{"num_hidden_layers": 13, "hidden_size": 192, "n_experts": 40, "experts_per_token": 2, "d_expert": 112, "d_shared_expert": 0, "hidden_act": "geglu", "moe_layers": [0, 1, 2, 3, 4, 5, 6, 7, 8, 9, 10, 11, 12], "router_score": "sigmoid", "normalize_top_k": false, "routed_scale": 1.41, "balance_loss": 0.000305, "balance_bias": true, "router_cosine_scale": 20.0, "router_bias": true, "init_std_router": 0.0117, "lr_router": 0.00056, "vocab_size": 8192, "norm": "rmsnorm", "norm_eps": 1e-06, "tie_word_embeddings": true, "optimizer": "adamw", "learning_rate": 0.00276, "beta1": 0.95, "beta2": 0.98, "max_grad_norm": 1.0, "batch_tokens": 65536, "max_seq_len": 512, "train_tokens": 413600000, "max_steps": 6312, "dataset": "wikipedia_en"}
Below are experts of layer 7 (counted from 0) of a mixture-of-experts language model. Rows are named router (the router's row for the expert), gate (a neuron's input weights, with its number), up (a neuron's input weights, with its number), down (a neuron's output weights, with its number) and show model dimensions 0-191. Each number is 500 + 25 x the weight over its row's rms, rounded and kept within 0 to 999. Numbers have three digits each.
After each expert's rows: a language model's description of what the expert responds to. This comes from a sample of Wikipedia text that the model never trained on.

# expert 6
router:487552537481497513494495549507490481555519547497453485531447489501446441491501526467476451485522507534551525529495509493496501488506500518511525492506485509506501497477487569512537514525515506494514472476512496503498499481487503499490524500480506504505481467489437491511496523480500476526457474550490491477512536504496533501484483550512482464544512489485479516490436478506471488498541532504500525485440551473514488500479507484496493485468526492539490492467537450528489513541458471516510481521513504509490528513494500538507523526473542542515516537501487495524488524527500521494
gate4:544496520486491443512512486461533493548500489497512500547501507499511499487499523462507457489529509490481493530511479498526529466527541502456518511540480512472525524525531505552477518517483509492484499458489528447494517502513512524445498521464534524451505465523500499470575488496510495510525499487485505503471478488458506477474486507477506506461519509475427487472502470523506466496505557493538493553516522462473517545461489527532505478528500503503473496490512468505499491504506470522531488518501499517472467512497476524494468533512546514533511522516525521481551494476541502494
up4:519513506499521493512485514536489536491517499530507510486484476523537534512500510548506550530555527510491488501452494497493501524495483543524494520436498512508468478487459504522500476489485507462509536534482458526515475495476521479546521493538475493519521485488554546533482504501512512512483479500479502495516496487519523565470477505474533461504465498501541490509504552466512517510461465501482452458521524520532488489545534535457512519526506495462537520500458510512491508503478480488493524477522527499511498517520543488453533506492505456484433522497489498528489520544505468507
down4:501495456539499492522503554511452510480458478523481486462531510510506568520555534452506488488476475494503537516495503457521501489475516484463543533516508498465493468534493508501548477513511531469501534564515466497497491485514533483474456457546491499501470489544484518490512469522476468516521501486507508499501552492524536529514483483480485511551506481490509493518496510441549499451515449486473501457484501494501475495540513491509520502525490540454540494469517490496506485502517492472491480502483511501490512521490538503507536520513521468466491525496536524502544490510478490502
gate5:495503532505483525503493448478504464544509585484487502484492508514483541484511479478468485496571484515499539495508511511516463539509512508468445494488500499470494459526462522485516513506520523482491519511511459494480485493519531496538486511501504523474493494485498516492487472529499490503522482514511516469510546507457518506473507467474526468490500547536489541466497520449488498515528478533508476538522487523525491541499495501493464457492476479482513457517550489500462538520495495508535497499529481486552536488498503480507531499464481526514514526540472507505531478459421475479
up5:485485478485515515491496472445469488517491563481453479497510488474461498466499518490493473498531519478482545485503529485480509514518529496476459528495509519508562475522482528483475519458523492505559468506489523491503496526478523532567510485528498509493505491488496467520519531515496502490517491488481483535453511558492484496500494513498504471499464510505505496445503490488492506463515499525504533528488504498484499575531507500510513466492464518480518500507538510535477507546486508504523525505499508552532534477526474508506553519492463514469503485563472531473537498469426503514
down5:521482515550484497491464496482536499511526467509506425521445497471516490482507511454490513501544513481509476514537475508469497478523498473444439492559477472499514484475524528480521493516474482546470521472505529544444512481493469482493482513473487523510505497503490518494488485525528486536475497485536497476525476562482497475481466547522474549499487507505487522496479554525467525553510502487449506521537506513530475511489502504499484497494493501516503484518520502468472499495538495544517500482496501517511490481466520524492535464513497523485519486513489465544484528438493518517
Past-tense life-event verbs after a person's name or he/she in biographies, such as died, lived, served, graduated, was born.

# expert 15
router:509485496459517522522492483485531470516520546486500580521489474504498508539508492506502480489523469488549500517491483473456505494536502467507527499529535486481467472530497516533515532506514504480508470527534485464534491497544540545516471523531503510507504490543454527470496506482510491504503496536537508484495512497470502507509496523490444491476531476461464530456479506496523537481512525522520540540512516489455512525478446518523537506484516507526449506474510492485469516495537511510469518532548434468513508516480494536524470499529517541469506507508478538492533496525493512514
gate1:495535468485503511495534490499469498501483500447509513518494527522429445498497475530489507506486471504502514522498506445483496501524491497495499453503472553455473533512463496490480506470526481494534517482509498494503490529504510496555532488498469518504489528544470533489487498482501531534485515545471473471524513478547472518486519487522473513468550460483476535470468470480521519494537511507464531512493483544485469570469525478554534466503465470522490478495463516467494500507493477521513491502479469477484544514476496494512517461528512537509500500511511516482535494492536493547
up1:507518491464499462530510500486519470510488494517473550483522521501487528504526455500494511494475476547529515550500483543467513472478492481469483511456494531520507506518464535497552453479535511456483507516533491459505522483467516495541507488510481521530507524522522532489523509488503520521551502489487470530470493477459511466567526487486514486487484470501499499489484544496479492485510495507500538521540510512519483510524487503527536563522509541491502500492520519475493450502550522521493528488520543467498511509502492502500456494485498507482480507536434475442490455467501549490
down1:462484489547510486477496533555514519471465489539500460524510511504481511497531476469505514486492506539477522509478524489501474510494494494495491511514504493545491466463493490513549518495449482478494577479527501476551483510494514463451476492486493524517483497486468449496505498509493518502491489518465527518500542513522529508489480496528519504539484519546525508524536517478528503494495510481500500475505589462521510477487502501510516489488555508491554501507531475513474498487469505470498477514491506587492465481540498489447517527490548501543527496477503520497506525496509457493
gate2:513529499516499498484487459482545453509527506516473513486475543540514537532550455483517517500505487520523516494505549494463477516525444516490534508506510502569508465522496459485494522515496515542546445501539546443499508495507483443511467486519515527508534532512478517528506527519478516505506526474505509490471481470459494495497493483470481530503533514532551475515498491498538482468479494537496507477469492489506516491497476554539472513511532477537492475492512527493528520512518510496534443518495459475531501526494510501495513531458523504488506537490526481477521479467488509483
up2:504510486536565500478521505516478532510532533475522518528511532478481506543486484461460494500490536464486522498521485494545490415508554514501482457485535526478468529521461502505506538484517478518470505496525488518466517484483480548502493514482485495542493504496494466462511500481516489525495513510538545494490475524533510491480449553515509485463500494499471500497513524521528510470521501499510495469515526496471500482519543482492467505500487549433496480441527484497473491493512506509508507497488512489462543463475505507475490472513525491475498470535525529525481568515473512481
down2:533487503451484509481502468529466488494511503491474523499523529548471512509473487526488484498508491429494513503533430524484495504516492463472525500492547478490490512529502509526490491504489530480479515505515502501469442508489497534500484453513501473538435513549488509467484470532503490498471467492517518478507471511463457497508512503516438500474465490490477485442449467473500529456482527493498507473552545482448486502529478516498457533494527506504467489517489531505494496514475490517512497508472519465495506483494519505482481464502492471517450469498519488452534475489486497543
Words inside titles of films, songs, albums and TV episodes, often after "The" in credits tables, such as Love, Night, Best, Story.

# expert 26
router:470483494469505518485442457527526458522526517520507492513484484454516520490550529522508498452490494457536521491477522452488508479524512516518533517532528493491531501534477500548522480545486532455525459522553508481480456494495519540538500519512536500495511505493495529499523514461490469500504504527512473472486486469450508497487480521509494522508505410458524498497449487481502524458495492558482514513486533493512498506496497492526541472503512513490457534455538483510490544510524517492508485502518485471508520492499552531501465520492498491493484541498525518511497469481484499521
gate1:485476489489473466535506483494499475525530497483498535445465515450487549494533498487556482440505456482520467516485508449487531477516551532528466506464531503463520490476505489457516502519508481455481537483541501489541463483500488532467502527512494510450485489486502469522468509478513478536500467468503501485469486542504515512485479454511517459476496503510479503510463525527528499437475509468493481480486515518508513472499528499465476476482514468475543460489523482482458510530523515471463489497519478510490494536489508496512532495525524473467528510497504510482481534484527526525
up1:521456526451552465483503508522481531482488486523497488481497478505523494477508486479475515516535482504450522522528510559523518519500492473531567501487521526525481492513494506518481453505523583544506468483462512443499474525503546485500516488488536495496523470550522468479480459487519509491527497490503457503475526442527495487524513518514467432460515502517492528480468472492501502488492497530512480486506510473483502486463452499524513513501495497538452522507526537513514471527488489496487518484461533464502491518505508503494496561527494508507543481511505515505461490488483488497
down1:488451489478464488490538449515457508501518524484511519525518476504483532512504503476530536454509519490505521505463477483507547443473480518496490478491537448538518521526466476510498490523544505495481464486497521448497513501508548493508513481518468542493483502534475498546509439462471539533498519506489512455481456504490500521470521544512495502504504474487549513476503509525477469496506485483527496497501512481519461485546505487485545508495533482526502508470526527461474552504479525513475508507511480499499521484515513453475509506495485506465493484458536490444540519504512557501
gate2:525500560488525471511485495491534506481530490538522528544496502461510448489497465507491521489499502545485504462495535472541520452529465506506505523477463493505564491490557495518474486517488514483495514475539531466468509494504515509515559499498515504467463497486510505483484498447478534531471510499511444494500493477470501491505527486523488510514525508467502470520492516533459522486455539484550557499531520537507509471482522529503498494443480479530513464478512490480526507467512465538464522526432526483485473521489528517513489476536486514518523507512501487493507502490486476520
up2:459494506544536455522516470542507469451477460574526490501519493452497507505544447493498486489494455517482551528482530514506537478507549479553512547486478503478490488476502507509488493537520518507493502475473504493529495526471519488487538511487509448486523480476493454497523521480492520459541516477537506523414532484522514493497471485547491522515476495486475494482484534522490497503484524510512512512455508512495508499497488546504468531523487480543492513495506484494483473508523507532505512505474481478497516546474545492503505480537533509559513493493487493479482496512505494468
down2:501499510497550499496508466522544442534491481489535513527488521519529511507462493477434525506479496521517463466480496514527500490447487480503504449515519467489483520529458498504487519497484509480492497523473542511543484504506507553495536490505534516517462514513503478537552418489465476486465472482484476466506523472532525481513482476501510478456495508491508525500498490489478540466526449478515519464512488523466491487483490541498520536459499523459521510464482504529497502446497541499491501527462504477468515511517518491485503495485486492486487515488485463530476552548490503503
Nouns for media works and their reviews, such as song, episode, film, book, album, score, usually after the or opening quotes.

# expert 19
router:509480496462538506482460536549545495516469510516504494511458516484477501519487498498554517488495539477528533480466519493487522505560514509510510498533507463486506485555458561500528498523478523500529483513525521483505498476517523486508521482484548530507515524521444500496528531481487509523499481485495520508511545497485510508493507555505452508473518518501502515497497504511537493502547480492517519519483521500493531526486455521510529424502502453505506506452573443499492534533540519542478511503536486478559462487508480511506497517482482514503507503517529534490521497488506522482
gate3:488554502518497500494505479516506524498532527492495525502478522491502505506490517532511463470500512526524519502480468487494467495506491510505494518548552473507474482479482498474486563522518480497486479505517495531470516494534481496480516506486497490472513499476457500492488441482551521493515512473512535535514499544535502504495452510489473526501519487500499521549508475481514495470534461531571511519475516457530485478517518487488486469458534530503445524479507521515466540476512510453498485518520493538464479474539498488536507460511437493529553484548540505461498452503523484514
up3:464511475494523489545495478529499509491505519470488491466478516501488485501478522526528437500530506547543536479479494480437504497514499520524515551482526531527472488521461471513488530528504496494480497497519483544511524487472504482496512502495511484445497490468497491501480483498519481539543536481482454499521537563523503471461479487480502510492529523515458524536538466478496487491513448516517537507458537490509483466524518494536460479489493466526483480491538474506486485507541489463501483498530466518476462470539488509528494481496485465520573500512510487483484527492471478529
down3:497454482500457487517526494477529557528504462512495451516477480497437477494496443507507459468498467495476483535500489517452511495509509520525518500463434499497481493456481432496518553522498509516527530481525525501497471487552496520536501539496517469510505450525506507482478507499488531540484458500531481543518503484515511465498508520456503511473479527470526544538497514508514518551490512492492550501481520498477506518489507521543533510524506503524474542480529492489509502546470500506472503475525467478477461517476476486492525497514470491480445493499504499482484519489509496499
gate4:475459473475477515487474494521487501507547490461532469470486527485497489455499501550479450517528456521501515537478487493481520474510504557536502461488489506503467455518480508489503480526507463476505516509501466483515508547518521523566466548485473470557509507506526542437483511505535525502501539500496501478506475502507516475499488530479522485464515455496502508505481527478516488509483466528492507512498518535533494518481486471530498493489508478510491508520521539508530516454497524482508530525492493474469483523502504537449535528481519464491572454530499493495499484492495493550
up4:492475475488509497551491487532460575504519469511500491487456483551507552503491488496466548475488479512522510470492489494531490522514543546542462488462539507506503461509487560495461482508545489490498485457514500499483488494477548539513471522467512500469483513485507475461488494507473494499518498523471531495506511485487472522475530485479457499474529518500498478512519543477490497527538500478482534484518557502518457519507491448493495515432457523489472470487486545535525517466514524479481514483500489518488518529516475513508461492523519470521482501479495493493501477504501474547
down4:531512553482510529509526508527495442510479537534452495501501519496435456485511490467530496487505533478520467521529543513523484513474510507529487508518504486531499562515509516502542515494497487527538491449521557456499501474527526507515524469485497498493519489481524520530509527457520495510528486494478545493515466483508491521519468522522534530468501520481466501495500484489494494471464514505518488522489483538528485489520462506518494471513513504487518504469489441495474529493496476513468496547480494547497482506515505498547492531504496484538478560549535514544450543513490518484
A lone capital letter starting a name or acronym right after a pipe, comma, dash or line start, such as | B, , K, - G.

# expert 24
router:517500543498501491507506509503496508540515510461526497510510488490529513497532515504522523530545486500470507543505501500486538479508500514500507501526465519496485526481530529498502535519491489453543494493520462508472435505505502516503502507493504490513525495505486505458515513433519504523514480495506457523474518546456560510530530529494471486480515512446514537502494480512525512483475499510520499501519555449521502503500509540514522452500546464499473507482510470528539485552532473461474530546500472544519496479517513537504492532510502504500526547530549529500519429532488470477
gate2:458527503471478525478500470500537532457516502507492534510522474541517501466477512510488514506529535460447514472503530507510512514518493499498487497502480503453511508539469510502506498517518533475501532492480471509525481494497469473487507493515482554478493509499506502496522456532520523498556493515512516504491488550492485522493561512521531496509529411539500545485470524497521546462452503455475503509488501475477536545501532516498488517507511455481505505501490517487496525498538522523510485519511550483473490529484500467511487514480540502487511517481512495508474528469460427439
up2:515507511511504509506488531507532479476496504508530521476446518480506517536495500496531494488490502481518465450524475485512496517487476500497472484519480504499525469506507524484498479490516536517469463486500516513474511497473521548520510469502502500484522487544483502473476507471487499539448530507518477468507493480503487473545508477515494534517493575530489522536506483492532462458548508558538462520505530574527489523522497543463495459496514529520487514477521529457458492480454479489452525552518532524508466504500525522517528489474457484516501525467528500527473506469512521464
down2:489491523513483507464482474489465473488499536445494511512487474508538505552493489503513514520535509507478503484532540493565531513505549457450504510478516517524534519505532521500474493509496522509518537521540528505510522494466488498494543483523447471479492506520533468540467522511560484492517544507512506549515507497513527474509506481460434497521468496532491454492433515458517484519533516480503479532495498442533509504487516471476507487499514517499503493516507470522519515504534526456510502529517486502502488496529514461530494533512526511527494473529470517461475512479537506464
gate3:477484532466486516492537526507496544495513506508552509479438555461512506491518489490521497540503499466500517476506514539452508521478531487494455519498514471465502514478493525546500518500491542465546485510515506513534489499505483493494483527466503484487530489537536518498494520500527491547526528476496491488498505524502529520487492502467511544453516513423535482502499464506504482482483467500564512495526481445512478530482557464509522520505511521498511503470509533485478501511452455503525510514512530529495473480494472541465536551482490477500516496470467488461512472516490527493
up3:492518492516511554486493542440534431468469500508541473472498496500488504538511537506544505493539491477513516528475508517485489511509513491500509472549479504519539491516484484488494513505500499537503494536501506485512491542517524492495518497475519492501509443474475523525490513460492544532539502519463477507489502561486495526519434512513498507453485519494489515506549545488513451506525498543511532501531501488528523477484522474487489525513497536524517470480500509499478486525465485477512507474470496528504482548521461522444543479539463484501483494483530507444482501445501516511
down3:490479537472473485538530488465516514484511530516517515497507460527509490502504558577537464512509497495540505474499489517523473507508485509503515514511490465504527535527499498484522474506501514545516470505479473490464500528481488573502557500478493508467476468472513466472522520468503517510487525484482501477502501522511519523498491480496503568549511525492504490491455427491501523533526480478497471456482504522496509449473508544480480532488514489519523478501534478483538516522456525490554502540486479492507449537494469520499516516520476492477489506486505478539460490486471497513
Modals, negations and verb stems or prefixes after to/was/not, such as would, could, inter-fere, dis-figure, per-ception.

# expert 7
router:508500502503505497504476487498501510550502498523480518539491505481494510527486523524507523465525494470496494513488508472522485471521545506564527510540501477481470458500525499493520517527499518485524465513511505478445480492506524501517541476496551484526477492529462457487533509467495450509474477515503470482557548536517515514512493493460474511484529462511499486487473484529518512513523534517511526531482523463489502502446468507474514455465521513507490512467541421503485544490511508479475536537511475535552492464470489498479469501496539497499541511482537551493489505520538475506
gate2:478491500510495511541460535501492526497499472543501494549457504507531473526521522497518481525490538528509517458487472493529482511500486552501506515498524505536485511494476509489494473475501475506487496447472527490525505516529489533506540495477505473498461497472507515523484521486493471461531494519490509438498539507539498526533522529503551492522508502515538473514539497542513487553477502516484502503498523402491509508494528466468521525547513491456504539532482473502533482470488452537517500518540514527503492480515451488517480475513503484497509442523505469476531475537484508503
up2:522504517507487493488523497549515493478483465559481497517510500482516516491522508501454501497465493453517522498525535480510488491538493499533497524522500503504556503501503495469510490499454478433484505446491469514521514454475485497504545463513523495570500451465487528531513528509483474488490495492500518526474512522474500515476532493488506461517515468497515502508483548476482489522486507456431483514514510500522474521460525507494501514554529515431523566519498496527516449499480527508465473508498511515523488542524489506501467480499489513526467511486525535482546528529494499478
down2:536474502454462482491505500447513480540502522465508519475525501519516535428521484503515492488522456499499512490457484537500488513496472485512502432463515501498465505498471509518516478489527484476532523540466486507535519515508462461528496518502470533511500479548545517488478466520525533517513475482502487543542517510516487483506524488477455522477500481491518521471478480536517465455543479512479514524489506570472501492529469510492448467487482497506446476491480509495519495494519512514520500486517472467492478489509512539526515513489500516463537492541502500526513472461447483510
gate3:512507508494520470426491481520482518476532535536532501505465514528493509521487480449517500496480496547534511564505466501491512468490465509465496534471466471521493496486496512477479512503454455499476571478529505480511529466514513508430507530512527481496483469458471514491529515496513483520498510512511542539504508482475511481506512506479488497532479470505517493467509479529559482448440493471501481511421522492512508487519506527504478514488496477506522526462500485513486530488491464531517485489470498531540499517519531504504492536495504521470483544507544522519511510490490484480
up3:506500510482496478454461515539498546482522545506493501491478483532466478495461510448480494503486516526498472523467498487526539464491489527487497479476476512498522492459487491480509550492467454498487576499494500512515523488482511488488492519507538458523468462447509484481513472494484484489476526468483545496481511481508495466523516510549493508488497511495518474484505463539527476505462510490479487494446496506509518494493542499509472502460501440516549516484469487477502512477487479483523488467431471520515536487514519502537495536454497487456440534500492501538506508503475464469
down3:492465477455545489497482495468503516464528504503522524505492501509509478502500459504467505516504525469504517521496509485491472525468515547465490491497517479496502513521502508452547557458503521527493494507505493494490550516508516506484479513527480468491478462520461522446480519515514493502580526480481520529489530509480435481543483499493467528485472466488530485507468483476495515497495543503530497530479505524480468490501492484477536541522476505466538455489472533514493468517491476518531471462549485466468544532506528489508503494542476510503494465531564503519507466466505522494
Final pieces of personal surnames in lists, tables and credits, such as -ić, -owski, -berg, Jones, Smith, and following commas or brackets.

# expert 13
router:465509532510507500500520501492551451528481486521544513528474490503486553536483442484527513463558489482533541516473522486495520450498546517486499523522506487468526483532481497509500474528492486475549483490539498502506500443572512498510511522539518508493471466538477510521488507472509505519498512517526532536455554498467546500499516526462486490475545475526498474531489486500522485466515452488472533499484526490473500500454495503482511471473534503484470522488516461498500517517512461528483531493501511478499470537527498506468482504496509497488528521485496569499512507492489485510
gate1:492526527501476504534512488506502536543547506471502500498497496539502476545510512494507520486452556486564496504513490470485486502508432531504498480490501465518559516487496513493499502503489522453510514526479450500491517485494530517526500472498502481513492473483509485518480476485460480527461525533515517479516488554506497526483504500504527482540494487488478472512507509487511485510468514495465474485493520484487465513467449490505538510549526484495499495498494466480449500503517518463563521511522488532488464533495471530526455536505529514519533566459525514528548509566492496497
up1:511488452482521524489483529519470512474494526488541475497502467505477520476504503502532457503518467524476487453471525540549489476505492489510512512540515485466449459509501519487509537537503473502467477493520519465553464497507496454470524517448516520506531509548452512493517498528513499473492473467525471493530536500502486550493505491506446511469479502520555505493499462511491513534529523520473461476534490486467517501512560535483474507460496490495508505498516479518560535497458516541469461487477490520525519473516478496502492510482524495497473470505494510488454480479524521482
down1:508468468506479524527536502486509553479537502523509506532492493496485515517510538530486514464478489509535481511521460493472492464528492474520504520509488528516425481435492512512520471493489483451490479535462502519509519420515480548530521525494532494498431508508508493480522480517509503539504522500483492513549502480490536487493513470536481513480505471522480465475428493531511490510488536540488492493512516498526531508510508502542522501496506475532500499507513481456478462548484512512477477507492447544542484512477486530514456493518530509506473512537496475503522503506486468507
gate2:458542470495498490500514504512498504526495486489473468505496499471481522505549480486517516484479513456524459481486540537506513498495549496471501481514496528488502492523502474507517481452483500520557501531530547515499469505535485505561546551485480489496492520531552490493526530472520542503523504491521532524467485487504495472557501534456434512495566470452514526450493495489520495475526510517495552477468495498509524515499512534522548503485488511507524469507524532474539484501491477518503511472509506509474523493501502519492518507509534508447513474517511478445539478505475519513
up2:502467552517520492467454496518486498508511501485514488472507489489506474489500513536491531509518456524542481538505488507541495498484504509521528522479520546532512482504531516488490532500514529475475453516564476451528511509490511557544489484514513512521511516469483508511500460514495500486502481522521507522504497519471525484468497476508545463447544510466488477509522477553510493529520582465507517540517517490477503518468494506495510515418475537498482497570505523467499477499514471515510514512510515481500507501506508509468447491507447501509504463499481488512552485501481501529
down2:545458502470506477472521466491551527456498460494517497520492529541507456521492540475507459526523452492504506469502478522490510567468506535482532509466513471504518462549476513515505544502486527486499498512506538483450495474486514512515504484493471489506472530487486491484505529504523513502517481471499500509528500532552536531456507488491517510545441478505555487454494464464495492493567501493490522482495500460490486492506472516509484476493467488508527470482514533486497541535469516503506519519517521482519556508547525510470475505510478513477495492505523493462478495496482549526
Capital-letter word openers like F, Pro, Sp, Comp, Rec, often at a line or cell start, e.g. Projekt, Pro-Duo, Francois.

# expert 31
router:482454479491522496486507508465519494498531523490496494553519538500502517506485489487507501533522453491515547554503564456480543461542531513483485503523505518490528478486492532537522494519536473475516506469509533480495493510513533521519533475489539468519518501530446514492516480483523511494521465525498547526499535511492521545518474544475516485486489444492503518499464506485512506487503527505549524496489529475498519483483494474504515511485496462458511481461496482489523533481491477507481502530531492541562492529532472545476507519474485535455532487539536518498535496539486482471
gate1:521538481533529520477514479509503494534505492539558473501458482493516509507544483480537499516502523509512499496502509453527487448516494516492504528515487529493523522481526489470510513503463494497478466507447521485493544524516517525503512473496489494544462469500523577489524549477484481503485515511490481424498528494453533511513533526518501567491490522528518454482475493498463522496449543496517513498495533469528495487530501498497527521468507473497486530517524480483522496502499493480456487513468504518534478496521486461474485493544458522531497541486529466527511491495535538487
up1:489544490513489562511472467507581503470539525498498501472454516512526521484473513453548448511475525495481504533525492468443518506525520495493488518528478476489529525543493519481512475509542537472480531486532485510501515520496508523524534493497529441423476519528517524530517484505488519466489503523488501503509433514472530471508529532516477512492501484489504488488525490484514452482468492501497522513491517521524505516573531496512524492484496553518502508491474540511480526494511499501513510499514518475480495488531502446509474495514498468505460488495544500517486509481521480484
down1:481461507517497490519471509487545502535499489511512508485462507503471541478555479546487511482514506459444483501519460548474488520488490504516513531508473523468481481476518548464475507526454496507470495504510484482508466473479543450526468528494491559501540495511522478459507517562514499447511477489522499511488517489521493470494481505462458506487511515508504523506461496495482506487497501496498469500483475455482471531462516476523479484463517471535502493520526481511496492492465562477486518473512526547488524472495540522489535508494558505529557505446496495473489496482506510513
gate2:459520515510490510492520497529477505479516495534488473530454498506535484525470510480534517480480529533577480525494548481516481504542489510493514504475470458480506496433503482485510502486531461495492494522472516466496465502518526508493521534493457462458481475485467523495517514503506458540493530494474533516496473473478481503471511571518493507514495508553543489482505466469511487529492528486475503500517525506502506507468507437516559501493457499499491484478494451500513508519506489476484479524482473527494484501508462467520479503548522509507488557483493517507506502547522484563
up2:479572521519501500511515492504489478497503494486524478519467482482529508507471495514560512485492487515521487526487552498494512472526528525473539512514514478516424511516505474499489502481494467525470533480478513479471461491543503515486531560510464478505510519504518511505489492504520501489505519478505507517505503517500464488463465562474480529507486508533576534473455522501535505470516523474482509466475479471506558511489488460506525507487498485467546451494501490514487504534503505451498499464502457509531526519476498491495484564503509522527495490486487464463463506557525501495
down2:515502518488522495459458483502491549494537492536524491515485501492501507487508540507508488517468524523526499504507483486524499509483460508470499523499543524511530523491482455467482490461518512506470480515514527464521535484467514483499499508484511497539493483544474466477500505492494508489477513462498532488506464513518450504513499551502489475462495498507566476495482499454480487463451514512516484480459456497558467512472499490488541514492495466534506541497484543480486474503466487476480448483527476519515482489503507511472474532539561477486451534483493529523508496522548553558
Short pieces opening a name or word after a capital letter, such as Abd, Pat, Marc, lect in Electric, plus given names.